From a checkpoint of a small mixture-of-experts model trained on Wikipedia.
Size: 8 layers, width 320, vocabulary 2048.
Experts: 128 experts in each of 7 layers, 8 picks a token, a softmax router.
Training: a variant of SOAP for the experts, 465M tokens.
Below are experts of layer 5 (counted from 0) of a mixture-of-experts language model. Rows are named router (the router's row for the expert), gate (a neuron's input weights, with its number), up (a neuron's input weights, with its number) and show model dimensions 200-239. Each number is 128 + 24 x the weight over its row's rms, rounded and kept within 0 to 255. Numbers have three digits each.
After each expert's rows: "comes after" lists some tokens at least twice as common just before its tokens as in all text. This comes from a sample of Wikipedia text that the model never trained on. Tokens count by the router's weight.

# expert 25
router:136096179168106088155101104168092135133107154150118131142110115103106115120124128123139136194120129138118146182144140106
gate0:109138129152151156103142152130083202109111135146144133116093087127145102138110148123126109161118137101103171132156088140
up0:083135145156115093088127124095113154152100155126145181149086094139119141113146152139150153174117114154131140145103062138
gate1:130104135152118094143087115127139140094101142147091177136104137074110170136087143134138121132135148133134103143118105110
up1:129085161102140159122163114102106155118145145121114105093121138149142172106124086160150164128115148154086138154149091171
gate2:143103129160144122138127111139103166134087134158158119155119104153141125147122108150160116171145115097145130156125142126
up2:149112150155160094133135143145100170126127151131214110140152100155150126133121095151151149117117168166116094148136127131
gate3:110156159153091147100111156127116129149145122115155117126163144165182097107124161123128109130123153150157130152119160099
up3:115124121103170079169116100081123108123143114124146093132110122122123144127140150097127182110110117116085139090150073158
gate4:126125096127103086157173119136126147137086143135092147113149176131170106155115134133170104164144112145102113173130154112
up4:123105147110134170124114117101136076160176115133101160169117081123061143126152133124075125070130126099169126124104146129
gate5:148134154149175090105140139190113153137127101161127107125109132162169097111113131161162124196101142123121147126166117082
up5:119139168131160132144092131117112095127133115067134150104140123119107128118111129160110134135114128149164167101123142144
comes after: " ", " in", " de", " re", " In", " con"

# expert 125
router:161089149156119068135132097153098142146112149135113119135130087127103108118130147121099113177114114161107170162134159127
gate0:132103151114117108043104133125113142126117141141151154151170129137130151129154133120100104159120142133106146129144104154
up0:110102043121105139171116115101150124118158128121124140154140153123076163094084124105118104147143124153134063159109128107
gate1:171108108165123129131140140125118171138113122122125138136167103137108104164143148146090123141136111145113143116080155082
up1:150127114074088092114137132134174114146104110169098142184136113101184112125104127150103127146100124134078107133122151148
gate2:095136122141119108122136066141091125153118110134099120113138154116131097141095146123160121156149108146145131127104132169
up2:149118130127175110135150125113100127136102145150138084150121142171137126167094145109099174136140136153136150160149154155
gate3:183132089116126110123145124172089163142187096137152110158145102119098112148130157118114108142110139123138196146154115136
up3:117172123119115114103112160121135138123115144150157122160131163150159132119143150103141205139115125107139099141105125144
gate4:121095133137135115127126105093082136148134102085131124142172139147127090141098145111091121144119137161131095121148117166
up4:132095113130118128122099081130116175151149127101112118126170124095136108110112132137113092152074154174130094097134125164
gate5:170097178172146113146150115076098165144148157127157121192138133100143130138139150166096098155154108137144107113159144112
up5:138115098106088098111127140143137124137056159129104143192122138137155108154147130106125103164136125134134090193121139186
comes after: " in", " re", " ex", " con", " In", " de"

# expert 85
router:142122148139126127136115116137115127145114152146114158114111096125151101118100129114119163137101137152102154137151138127
gate0:105091122136114126144128135154128160105151146141110160156121135136118144110147050134103083107094110153130146138092134083
up0:113158135078161152136083115140135132175112086129154143090155158126111106103061134146119128152137150157146123158133131113
gate1:106177139120120115146161140165072103131111143130117121138142131133141134171112120125118103092140114135184160157105141151
up1:108180158082129112117118169136100101140148121113128120114161116109147126152129148138102110105107148118120115124084103139
gate2:123115149146148072127143094122128141118108122153103125070104093110126137167153117122079178160152120154167133132118115165
up2:134096158103110159111103153132161125119148119134085132157152169132105117095126131112122096098093140119115136103180142110
gate3:147091098124117110212121127116129134132128120158133109144123133143112103126109104136065128152074104094131162117164132135
up3:100176131129097125126090145110142141149131103104091127081140129162130125130122143141130152107155143101158121127121161103
gate4:110119163125162131117108106126135094097109150166149123120127149121147115102127169175130155118125154125096150171074096129
up4:137155109222082121122096157172106142148151136147118138142149127161102160108113077107161111130096094148160128132152130156
gate5:123130142119147109125120138153140120185116113122119134134123123150135122121080127091114151149151133119145151117157106148
up5:089114109150140128140119129110120134124123152100094129120105139093117123124189132139136069121103085156101097139091130083
comes after: " 19", ".", ")", " 18", "20", " (19"

# expert 88
router:160112162163081104178123113162092103161104158128102174129117107109125119116117137114121136133095120141131166166156136116
gate0:100125154171117089158120121132148145116124123127166156144071151149156115130088132101124131156082167152165179145164107106
up0:138134096159122147119127139160157113102111130138145142096129156115151113120148182132109118152155156139090137167094106160
gate1:108094159116098095172134134132121119135105159064131144158142140125146158147115137131118096162111115119102135180169104145
up1:171138087126131165120153131112113118136144120144138129117104127122144098107147142131118183077144153161143131087135176117
gate2:120170112125124141159130107130098074123098155106125158101110131166111086149142147161131076125098163159123181174126117107
up2:112188098096135133106088097158142121118145121136120107130112100112100111093191164124122142171119108116080164133109103119
gate3:167120160153141127123077091139127131110149091110107151142138133111127111109137159124155161146135159128167132146147156127
up3:104138108103073106157170151104130118168096166141143107104137121151112126182106120145088120112098148108114138139127090116
gate4:147106137147147088154162162144144098175175157137113136153101142115130076145143125134150107121119137097168122149145118138
up4:147132175129121105132129153101122141082116152123109130143126127123157146166121083068108127120111146142098131135138139113
gate5:106152162142146113144117132138170131076099152092165150113165089158194117102075181160138115110115109121168150150130099129
up5:164131135135181169122133140125159104108115153100095155131165110155152126165143117109173121121155111122094138125114135127
comes after: " F", " f", " C", " A", " c", "f"

# expert 67
router:131096140133090134208112104156113083148083145145079124124155096119138122122130140124091150187109085134105168135161145116
gate0:108109100170113161166133113144096075131136122099163068139146074133128137170096119154125141145137108116140125135143113128
up0:162149139083151080119128143133148148143087149119132187165122137123130121147151130093157113109139158146102120134129121125
gate1:159114146110153135137136113139101138182101139091091094169145133139112167116145149094108169144132132150132158113086132115
up1:095098121127125161091124156085104122123118122161128118102148088146146167142115128142135124133130168164149100126140124118
gate2:135119143112118117138114135116115134141164156174111130112140060095114146092128145150120124120078140110161088114101038103
up2:173127122160145122159133115119146106106090106118157126125142133122150110085136097116132106157171104135101147127155107137
gate3:109075093111107120126133146168137131143099154151142126157145120118119092170123118092111110149097114098095155145134115162
up3:156206118190136145127098115096113102118164125089137154121116174135132155105147148115143142094127134181155118082118094109
gate4:126154136133145163148095131123125143124105155097096101156131144095155111138129077133140110111140113154135115120149118127
up4:154146135086134148152088164137145121132105135108118090172138142122155124125141064158113110129136122152155096164130124123
gate5:106113143125101155098118114116135150133153134136080129129123169137101113092084111112131119126138111167108116086158160127
up5:130155115109106154141072117134152162122123084162126139140120089134142079140118156116178100117103150135136138069097079098
comes after: " ", " of", " in", " for", " to", "'"

# expert 79
router:124078195141111126154101114155124100139101144134097147115115096105142112098108131122121141157096106135107133146160156095
gate0:115134145166158146126137118135128136137162127125145131137135149132137152098145103159117194109133096141140117141161146136
up0:086122136136094112142081108105172109152158179139154127190128148070143132131138114138131153088111094112117115127160137122
gate1:083111118141124151154124117154125113126111153114133128067172137169181141148166094090152164164157091172124140102116156135
up1:182138106121096119128113111113097142159154099125115146177108148139097114152135142088109127133141157072105122110091098150
gate2:090118106095141109128143127094106119137136092152165144139108083076140113128163082123117133117136111119146071143156165160
up2:131125113129168148101111105132156129097088142125126104100129130072146072152117105118132066167169093107127132105145110118
gate3:078137168142151145171114141184124125115072114129157177089123132161120137140128132146144111126148095153109113112154119113
up3:083135187102150162141084129175103157047103100096118150130118132158136117128138115156161125131143131170108110166143127137
gate4:164126148106094157111110103116130070144127142138110120142084095120153119155121156168103057083151152127157105123139139126
up4:129141133121120101096123130159114167129146073188144162115155174105075153086151111118141152146141094131119122169119129169
gate5:150083141077116176163136142137129146106119112122099150137095120126085130107142139114162136119145106074168093160152101123
up5:111128183109081111155144119118146119121137124138086149116138167079122099167129146143147129125112143138124085107094122100
comes after: " ", "-", " (", " c", " p", " a"

# expert 84
router:138110121159107127146128091134100121139110149136107151116109135110091115090124134105103147156116118132091129140145148106
gate0:121112112100152141106115098118088103111131099157142112151072113143093115121109138092112122123126108148115154154137088096
up0:074142127142173124146124105152153112122144142170180145139089128139106145137120131102105089153110141167133136108140102126
gate1:135108097079092140108123078122076123190104137121137174165128130101102130103158123083136128125133130128161143168103116125
up1:100110086124142103122116163137137128098100148131116112146119121116113123072099103114140149131151124098168105140137114154
gate2:127100082119132139077169144135112133148094113150130151131094190128124139117107124099115127149145125081115164129140135107
up2:112085195131112091123105105133115136111131146136153162159129153166157157122144149167112141094137112136139093136124093137
gate3:116066149117121143160141107114152117099128145162157130160103130158132122130130088164114148125143163137120140123107176114
up3:148121167140149157154129103128142121137110124179155143158098136156130129147182090165125109122132194156175132110078086073
gate4:114139127148104128118110133104099132158114139097085155146104148108088098149116110155141102086112114149123143150108117153
up4:114101111136158116112140102117167121101144109168157119109143099137113114119123119092108124115138115121141106122126127089
gate5:116087110155115103080135104126172102124135163128162162134140109149116099112107105175114180131131095076120149153144138092
up5:154184161106129103159140144170126144148157168152101141091114141156136112129150134168201100100119124128117102116127129129
comes after: "\n", ")", " 0", " —", "%", " 1"

# expert 68
router:132077166152104130141079116155116123142114140123112129125100090118136121105139136129100118174122111131108128141163183069
gate11:161097115110125101132150071112127119119114157113186156107121113152111119124136129144115165150177138136086079135165135130
up11:125161134093149131101094141113124159132123096164103130136132109124134168105151129097144144113094108130152160141069111115
gate12:142113129148103143116117113149111100100131135102124126115148115154123116191120105122167079092156109130110133103147168138
up12:143143113175143114123102112124142112148155122111138104148134111085151160127088086100118140188158133123109102173148136100
gate13:188104125151113141105110100120109123128177076156151130134138145112148141154099140125129143090113110147141092120148132140
up13:149097106087147111128124169167116057113117123172100140162125092132094144108158104126125129119107137111104176144150136131
gate14:160134144097157162158136089162155133117154146117090107170086141132117157127134113102130153120144179175132140132139118147
up14:116120089148158122148115127130157135122094158081141150083115153155109115101104108144141058130122141112125085151128106146
gate15:114092125116160116152092125131109095160158098125104132130123135120154060159093133161082095152147132111138136151094157120
up15:107098126139142107157092113158132089176158104112099113138159140112136122133128149148107128132175102098132115136119125140
gate16:110112087174140138122137153135131114102146174125193141133130114122161117123109175137118156141181150113138140098133152142
up16:169137125126119155117133131088136100096089100157066127148132139165150130124159095135102113163125106103133127162183107116
comes after: " ", " S", "-", " P", " re", " T"

# expert 93
router:147105159136107109163084103171113117171111165093112147135119097125150090113115107126114131142114111130120127150152149094
gate11:132142127072102126165127114135136160111129130128108170127115102103153109067148140142151118115140072106126073168119118142
up11:073093141109100124139133135109146078157114126143109135142137163097108153174188120089148130161113153123115167164141085125
gate12:120125106150163146132148106152134124142126182149110138138110087112194106140128123119119060147127142104119099092102149116
up12:152133118111120149075151125145134143140119107129129083119111121106112170154134143121106146133096177128129117116130110126
gate13:115079102107115134120128125145129098180131158110125074143089113143081111148119146104136123151139129125154086114164112147
up13:127137118126174122094127129148132134133106147183110105096116165129106150147109150130127135151148100119159144155125131103
gate14:103109141112159097148103114162137109167122131122131153150118091086126135152111122115153112121112102119131104127133129124
up14:139168108103131112137146128137151113138100140127129099139130129139086123118163168100138115111099128159105142129119137129
gate15:147149108129178117177115122108104118142110123123132139057128096090166158110116164184107080118144131111169144151108095126
up15:135130131125149104174093112101147109124144156128119134131133165087164115126113118152091090164117113104119129106129129160
gate16:142182156145139150152167142111093147130144137119109112122115067098122114105108101110139108105103125097179105124176106106
up16:130157147149123103125135104148109083122140148161118165124138142141097134137149157077149129087109133106139110129101127130
comes after: " F", " P", " C", " M", " K", " T"

# expert 7
router:165099163128125127166110107152123105163107130119096149119126110123118117102115129123119140134093088125097160143142132105
gate11:078127093151123152138072140106158157169101131129129194111134131193150101161123105184160102145117137133138093157144148132
up11:162114162146184166118159166097097111130138125112148134133128122084118148088121123111111135117116095124126104129105133106
gate12:111148093078145125157093100149160139177149137148153131151124097136152120094125135128124124159133161089150111097118154128
up12:144129145161111163107149157119131150117115136128128136106142153140115182148103135097116144084134116147087155131111128112
gate13:168172121111137096153183088123098113125104117143121172097117146132111148125123108121118098161129159111124169119195156125
up13:096104154152153175093088151120111087159149146140116108159180099138130103116138145140104158103131103156117080127095115107
gate14:098150097142146130146117086128132129151133120154074157149132131121104101146115142133093112111091144106119118128089124114
up14:112152137119124135163156137126132090153141117156122133141168143108145140135118160048117120160127145118156095142103081122
gate15:112186120113112160157116159129166164145128124126094141135115102166126111135106155141109174123124116135125166137111126144
up15:081161139098114165132122141106153115145113076151127102156125080123139102152121151117128163137180140173125154162138159174
gate16:132109152099109121085134130153147104121097162109078129112116157166150148126117141121092118109114087115145158148109121044
up16:098142111131182148143089104090118121130158126151098089140155123088139131133109104112178116142132146113115087137121110157
comes after: " |", "-", ":", " and", " of", ";"

# expert 74
router:157103144145089122185113120171106107149115145130121126116139101091120133100113151080109126168092097126108139165152130110
gate0:153132133123096135090071132158148130111191138097144110082142131149146164122131088129141134137153102155124090121109139124
up0:105152131083113152164122146111085143122110132166124171170113175113111134150117166124120086107158138150152144168131172120
gate1:140131118121133138130139118130133139130090114133097173148167177137157150124148132121118119098167157108124125158116164144
up1:112130146159155136126118114121097167145106093093168143141095130139142131128108144116164128117122106137131100092124100112
gate2:096136152145097115167136134125081140062077115126121145106132105132163075128116107135118109121087100138132129157116156150
up2:103123137135146129084148127118161105180108118160114105119122130137105132124178137163111102126162144088092136078134100116
gate3:133105122133113095166109103168164100112106127139176112089135087135188173115084112103169071164121142138114120159148120110
up3:128140142156123164119144116135115130119133132134081161119115149107071119139110180128133123118152125098099173140128092145
gate4:134123120109079131180078091108155141146116123167140124086148124098104127135124089123129179132124157115136119132165076105
up4:102107102109133180153148178122112118139144115150110133150141111124112112135126135094144151153146115121094125103082133179
gate5:155153129137086132156105147154125123106120148113107108129118133095118156144141127121139092153106140128163078133160134113
up5:116102087131139117135127117137124137122128060075139103096112117145119093146128154123101143122112122122139111095140120120
comes after: "\n", " of", " in", ".", " to", " at"

# expert 13
router:182085135128102109120145117145117095143106141131105143117145094135145123098139122113076149148108117147106145139169136090
gate0:116111147097101118133094129113133129168117141144155159073127116118163162109148102128100112102157092118161120110172122104
up0:096110137097140129168069164108128131159156125193145151120124132135175117113156130124117125133133087120141122107143138145
gate1:108095100081143105113131113153117143125145119150094089140151156101108139098148129112129130131149103151126134112152149122
up1:105108117102133127116141133122180107135180114128123150141127078146125094125120075142129098145176120167150116125152110133
gate2:196112154103143138095149100158098130134142131159165134133135087102115107161140103097098133112124115155122096110113124113
up2:127129120132107124099115098111145093125139167140152068145129125147133115103106115175169178164126150148126142097149111122
gate3:152067116088094115133142118143123121116117171120176143112130167142131106163150167155104108145123142112120173144138088161
up3:137167122140142121112098129124103152121144083131111163123141110132065149104124091134113134131154139168097141128100165124
gate4:137118115123124135120103121166134115140126161131115177119112127134161175134147149124130137146118143184156153145141130104
up4:120094157172114123131137096112091117105125128149136098147145146070090113098118124117114147158118118104088120096094119082
gate5:122149140080134130179132132133153079070109131121105131153169165140121110102150177122113106155127134089103114146132113082
up5:137121153213101119124104140117113127153116106164132127117125086108100147138177113118142096105133097150125159138103164165
comes after: " ", "w", " st", "n", "b", "ur"

# expert 87
router:154094122144117117154109118138109116140100149134113127119091124103118134095124130087100156139109115135096134128154149106
gate0:175109097140112141160096146154124158121121143119126137127118172122152153136112165160097152142114135128134085153119146128
up0:088146170137176125088183100134130113111094118146132114155125115149113136120134116121153146122143126131138211078144107107
gate1:094147145167197107136144151180160130130182157166091166123119090162085119079113127145134142148117124188147134129101139145
up1:106154128106154129170126146146128126128120113174130121093119117159091145100142110144124148140115118117161130118047139176
gate2:124081126135144142150086123143148102126145145100162089123132136125118126112168151140188148174138118159136146129094128099
up2:099126117083113097121125168115108124092153173163119105151145144148141173165113140122116086105127126166151143087186132100
gate3:122138153155132128145129139147129165131163129120126130161100125139151102136143145144094078092115151149106138106127134096
up3:111065129126137132112121127104111061127152120102140138112152123120133104137107133085161174158113118132139154133116133149
gate4:127117118114153092144078131098182148107132151153161133116136181142145115117140151116121106124130125126114149179118129117
up4:116123138098143109145100153127168129089134107187197123092127158120136135092125150093127127088125107151126125147101120148
gate5:121130163122136125140125113112157107128109103075116083125117126107156167148116139062136111130175112121106149133143107096
up5:147124141136081104082094141099117113119161106087114087125131126144133120105130144074110161111160122166111160106129096146
comes after: ")", "\n", " 0", " —", "\"", "%"

# expert 33
router:129109161152105129164135103136109110153097134130114130104144100108126129116100127078118156147108095171104143134143161078
gate0:135104154121110114137172108124150131101127116138178163087100122163118144124099110137101136183133127129143100174141123139
up0:141136110134147109114090167129099100163143135117095095168125151078129112134147128136155099115126118168134135078093091117
gate1:143160149111127191173127107136127121128135116152148149103143125098119122089125140174135118140092143161168140138121152118
up1:154115189115166163163109103125126118140130132126142178123139102114130137099118170118142110093122123132136144081096147182
gate2:113109138094152148115134071141124109178149109152190154114171129140120103108127125119144131128137075149127185104158173124
up2:118162092181141144106101146105158143067125125119064140102095098116096155111133122151127141143082154108123116127110089118
gate3:128144115144112117160119154128153104142137124105180173194117117151154142136127141126109114127128127123200149132165141123
up3:124136151153137097161104134116133091165158146155090130133148152153102159138135115108125140126093089137123098146148163110
gate4:084127119128095096166131134087189119112103086070107131079127100073089107134075151150125140137119126093125110126102123141
up4:086113126127135125159113108115135105086137128122135142118113123125117125138127141112142147134166187074141124140176112125
gate5:138126116155127145119108136136118104136132152125117068125169128123156153165138131166107152154160106106142100150147113080
up5:095131137184091144177113134107107118094094103124154155118140140140122089117131114107159128126113140135125129139098151141
comes after: "\n", ".", " =", "i", "an", "a"

# expert 41
router:148118133147113142146106120168115103157119162150116137096125100131128113103085128119093148170117083173104138118146148121
gate0:098110118179143148187147149134099103105152134137141138101138156142144165149127142135146167129151123145150158145140137135
up0:095081126146130113159180122123069115156168125092139133098157128147139131171107128176133094108161089132112168119108127116
gate1:131127115164158154132115167141137115120109107109118123092098132146127134100112140153107114102164095134103111149132130106
up1:111122110141157121088146183167128084084082107138158143125090103141087133102116186118095160129088086132089117094125120121
gate2:082116113141140125155122139098136146137144142097151150144154145135122163157150112122132109119099150146116144178182159126
up2:162110118082137115111133141121101099128129118133121124117099130136115094063096132166101151147161108085130161115081116130
gate3:145151141121161153165126148112150118139125102124139140124148086153169126088126112142144171140134081115133162103083159125
up3:078105099129087101102116122132109149148151124124095106141128150128130110150131154123121131135140144134092113168162116127
gate4:103121125126104149144092085154147091132173143155150130144106102165125127077114139148076121134127080140134120125124142133
up4:126142148127152133158140135161146153108149109102124140130146161144144104174168186095174137143138152138111150123159121144
gate5:139089163086115105153108142142094116118109109103166120104126142154097169133090141118147099141136102154133091135149143127
up5:121124154164130118140172107126139159121190131151103150111168131159114095098158116153123145097125142140128163155166162099
comes after: " |", ".", ")", "\n", "==", "==="

# expert 23
router:134092163165101128124111101151115113167103124148087122081094123119072110103124131114107121159093113128094148184157137099
gate0:123097135141109155115109162165129132148164161123136118106099133139112143153137155131137122118097032090168141155137098081
up0:139108125114129165100113159150125170134119140132118113122119117132128181172110177149145119120097110128162134144107087074
gate1:145149118133104100133113139149143086169143130134161130090118163163098109115142123145126142131127099112126124113146173090
up1:129127149106155137167144085132110169126089132154116127163112112112156157146143146119108141142150154167121151154121104176
gate2:146125155100117153140108140089192105129109140161077137141113124131148111080115109141195133139139151117128129118170065127
up2:107141135112115100126119108134151113116129148125077143124115096153122124126148152163100115110133093123095142113052118117
gate3:100138120133122161103158069144131149131093166146097142109105140133135129121150087173166107143128140130161146164174114107
up3:078110128129078134136111134111127122108147127114124133185112150109153108160170096118151121177161112124106149117148123091
gate4:148126131101116114125165119136091122162074088138121121124083144099102102101113106128086142093096120145141103124121122112
up4:152113119143167133150133134157135113044088096140151175109139107145107124126109153112108117177152128107134097088119124163
gate5:102103168130118136144147171102150168105117152105108186162122116156132150133102144108109111132078085113122123119135112123
up5:078131127141141137075086127136118143095114096152132164150148116127122131108152157137088095128112139106132105154157157121
comes after: "\n", " |", " the", " a", " and", "|"

# expert 64
router:146091176150087127135091121165125092148120133132103120129109085093137137108121114125108127155095125149091152141168135067
gate0:122133129114088141106133083174141137111143129138118156134143101106105073121117158149133064159108136151127118108194091112
up0:125107140139092127111122173141128119131145181142126099120163142108121134120139119145130097142158139127109119084071140118
gate1:104122188169157152150109111176149124140136114125100104137156144164127129096140113113162137146136100207119216143125153151
up1:138130114148148105143121130147155113147144104109147147171122154136120110121136136138094109121103152138137135128142115125
gate2:159132129113109125107126135140137128172169122155145154111121113089134117177149090131135126105147140165118116172118153137
up2:123101142179159092151110124099124168132144112141138175099105110112158115160143109141117115111139129157133134161144125112
gate3:144138141138149125169135107145135105167148133120148132168071111121145172130126143178140129125132109126101111130133143127
up3:154114127159133166111139127113144154116106139131112110141151131114111134122132089100191164134128107206189100130131153128
gate4:173070092098121099150106125156126202111129132145136178140142138096158155079105128102120117090114157134129116155163138126
up4:125163174144164150104123099132097095147106101117137114118151134144104072154124094149181140140137137122100162110101084160
gate5:141107101123151089121129132138125144142160107110133128156113106101121143164114108132122128154117158117161175154122102132
up5:141116145052133115115129109108119143126178142094111119167155087119126174174079162146090103160115147133109159081123138062
comes after: " ", " S", " (", "-", " P", " C"

# expert 112
router:136098132179131139166112104162057142150102176149106170098159098109117131120117132109089142141120112161124126132157155126
gate0:134153153146146119096118121134135081108122084161098164148116137118132135145129126130141094137150129152122109161099133186
up0:155076121154127161115133125111120151140120091084150129105133108132113097115140177096155129113141112122121125109146123136
gate1:107109108128138137103121128135114160112101148166097094124135109145104141094131120148157123130161111157146134156162140129
up1:170156177146121142135092161116145119091132110111130143123085171133123101164102106081138132079113129124110107107119134126
gate2:136134123137137166126159105114116132104102157144120146093086132100093124174088089096135097159110133118175127194134115155
up2:152135080161142155117144138134102123098124151107131127136140115118084139113131153119115120120131141090151134119166125111
gate3:143092121161119148158094138148129140136118157162176148119141117180128128198173138127129093114145127189131139139142152107
up3:120104095135133088141074108158121134152143115122118141146117097188139122187118146094129143146113175138127132118110110176
gate4:135146126088146158124146124132077134145104189122118174108091140131190115139118133127081115132115159148165079121131157151
up4:097175118119114150147117115142120165140146126138118154135083153126167139103109139098094116106161157148157098069099134144
gate5:123113130167145112124186117124123139177154133139104124119139138107135145120126106098142088102157123164141094157151161104
up5:144145099143147117121163139126113130144154115118170159117150120109102124120152162115151115085136162151171080116142121081
comes after: "s", "n", "in", "d", "k", "en"

# expert 100
router:128110152146098139144101113139107064135111143146089130110105102102139119118133129120097133194114101135055158125163135110
gate0:145075175124157125137152080119142168121111120127122154135147058144117128164093187110147173128098123109088178127151178127
up0:120137105137106111134117097132131149162165124103113113151127119145102179136091167133103117140116166142128147176156101125
gate1:109182100162108095130116142118145131149090158133147135082126169117111140081098164127081139142158116146109109089183150123
up1:092164135161109098133135186122140135116139153117142104100121170134063151128111143144062115156152118127139105076111158107
gate2:107134125115118111162115116110112122120126109127179115123143124071127165137114103104129116175125116105120165122133120140
up2:107120138153100114072098121130151148159144130086148142118139138161119167129127153146134147150117122137118142123154091155
gate3:108090138157139102137122170144157157136171150135130124114121123085144126124085172133178125172165151134142089133146128102
up3:134135138138159167100125127160121165088169134153161116142085117106104132136144107139156109101146170147146142131155140114
gate4:139169142134120154109070134102093115139145133142184116138139142130115109135167108108111141173152143111144146110169150099
up4:140157095128143114169106114120143154132144128157100114120173117161158132135067137103184120104102131180119104128096124150
gate5:124132129052139103155100133131110163117105136132108127121106125129136115134145099143128084106091096183115167137108081136
up5:120147144063139099116133090123113150148100113166124143111102123106144159148122112136112113147102164141123096123120099141
comes after: ",", ".", " is", " was", " and", " as"

# expert 31
router:122109140135112133142117110143108123160116146131118112101102112138123148084098124095106137159114102151084136150143160081
gate0:141106120116111120123117089172149165137149079149136103150097075139132118079136165097119147157104076105161128116146116149
up0:127145088156144108127132087135158115145108116142122096154166122129136100090138129130113152131140116138121085129160110114
gate1:100119151140120124143140143127083100082125127124126104107149117090049130115159126179152152115177124124121083104112123094
up1:131131148086114114091129153104115170114132156100093098127122108145150142147097130104143145123081099123132152116159147132
gate2:127095102136113134107129095116119145166143117147101100125141088180156121113132155140109135165129151135116103117125147116
up2:128117126171123165141142111100135116147109134135146166094123128140100128098134106090074118134167135148128155135133107101
gate3:148142094154154124132125148177125134127146132111149080090139150142142135105076123100193111125102120113080137117137111145
up3:097117161113097119125148122125104125117153141117148108129130110119112100151138162127095136129135138171181140127126135120
gate4:168121078100096121124099119109146137159156124151121148110126137134117098134107087142167129162109125127127131137102145079
up4:147115147152154110124122152157119142167091143092145157133096133154157154126150150131130068162125155179131102114101113167
gate5:100144100161135133136149093128104137126116161115118135089140116141117140097131104093126160101112114166129091125141109103
up5:144111088100109151114118141153145150143138142092140125100145095105111125120088138169120130077122114143162146119132126127
comes after: "\n", " |", ")", ".", "-", ":"

# expert 98
router:154118143158131148153118104145107110175089146153082129111120119100159119111116115112100116172089089151083177152156165123
gate0:094102126151101121128120157153108121134126125152139141121102129138152133153133152121118111169137107144135126168085125109
up0:145095112122147150127163119155148169159144089145165172148134116147106111134154091124141203168112149114131120159132133129
gate1:140100118120127124148106085132116187121102108128125152072141109127114148136110121111105126143139104155123112078143120161
up1:093150165094092128099133126092072087107125145112107131154126100106160113151144128115123153148127153151149153128138123112
gate2:128133136109161121153106074151081132133131180142103134118133133082133104152082128130115146148126111130129106144084108121
up2:078128136132139135119159141114164088123126102084139131160134119154089194140134144112086099109136156161144123120139105112
gate3:137147150132164136124108136109121131121119126142097103120104107144171120125125125106092111158141125137108146128141132121
up3:127119114112129104128105182101111128125165125129098114122147114112144141148162133080133117157093126104110137125129107141
gate4:063179127098077149157115110186129118146135144152124112067107087131134146141121123119141133141077093160106138118126167135
up4:120139149087116098147140097105132130117113147133131069094117102170179153147139118147106123170109118110159130121111105145
gate5:149130171161119119142111141116114130151095147116114104079125160161112080138113127086144184116135137113116133091114130128
up5:144126130139112152142136110165138120186121127136142108084158149126125108132100116141088129130089157136155141089111116119
comes after: " of", "'", ",", ".", " in", " and"

# expert 48
router:147083161153099124120121127131116123160105145145097135097131089121135141100111107084120138132092109142111142170158155084
gate0:133090120165105148105170112137092141116129140115166122102178129097151130121159142135081123154161108122167085136161152153
up0:102063113172071114126175147142152103105145129120130138134146176099139130129127150157107145125120141070123116150136160097
gate1:143118117103111127127077164095138147122146116141134104164112129147096177182093137097165099140113099143118157144151128083
up1:138131161115122139125122142136128165132152099160137130087116118110083162119111101136152093125159117128128142124116088042
gate2:123133110149146143112100169151115123143121092139123128116160130150129134177092104136114102165133142134153126144130147091
up2:124128149149117173099086161138140142156124078091120139073106128137119140192109102134118127141105151110114127140148148117
gate3:160115150146135126121109153147106139130103126136115144128120140164174073117133137147117105144095104140116096108082139107
up3:111126082145117104134151090106124081106163118114160148114128111101099146123130130097145181140157136090151112146154109136
gate4:142133182133107128127118124121118149110167021126148157087105130156117127129108137105143140137109116109147108089100121103
up4:105102091136174093123103094144137151134147129108079176151142164092130171131160146143099109136100135109104095152122122113
gate5:143161138120204132119063175145168125158104130143115116123175111144116116102146165144127135147157147143109127123092124100
up5:105121117102165138104111180145186095133123132088122148143146113173091121090150130124128129129155154145098128107090079101
comes after: "\n", " |", ")", "|", ":", ";"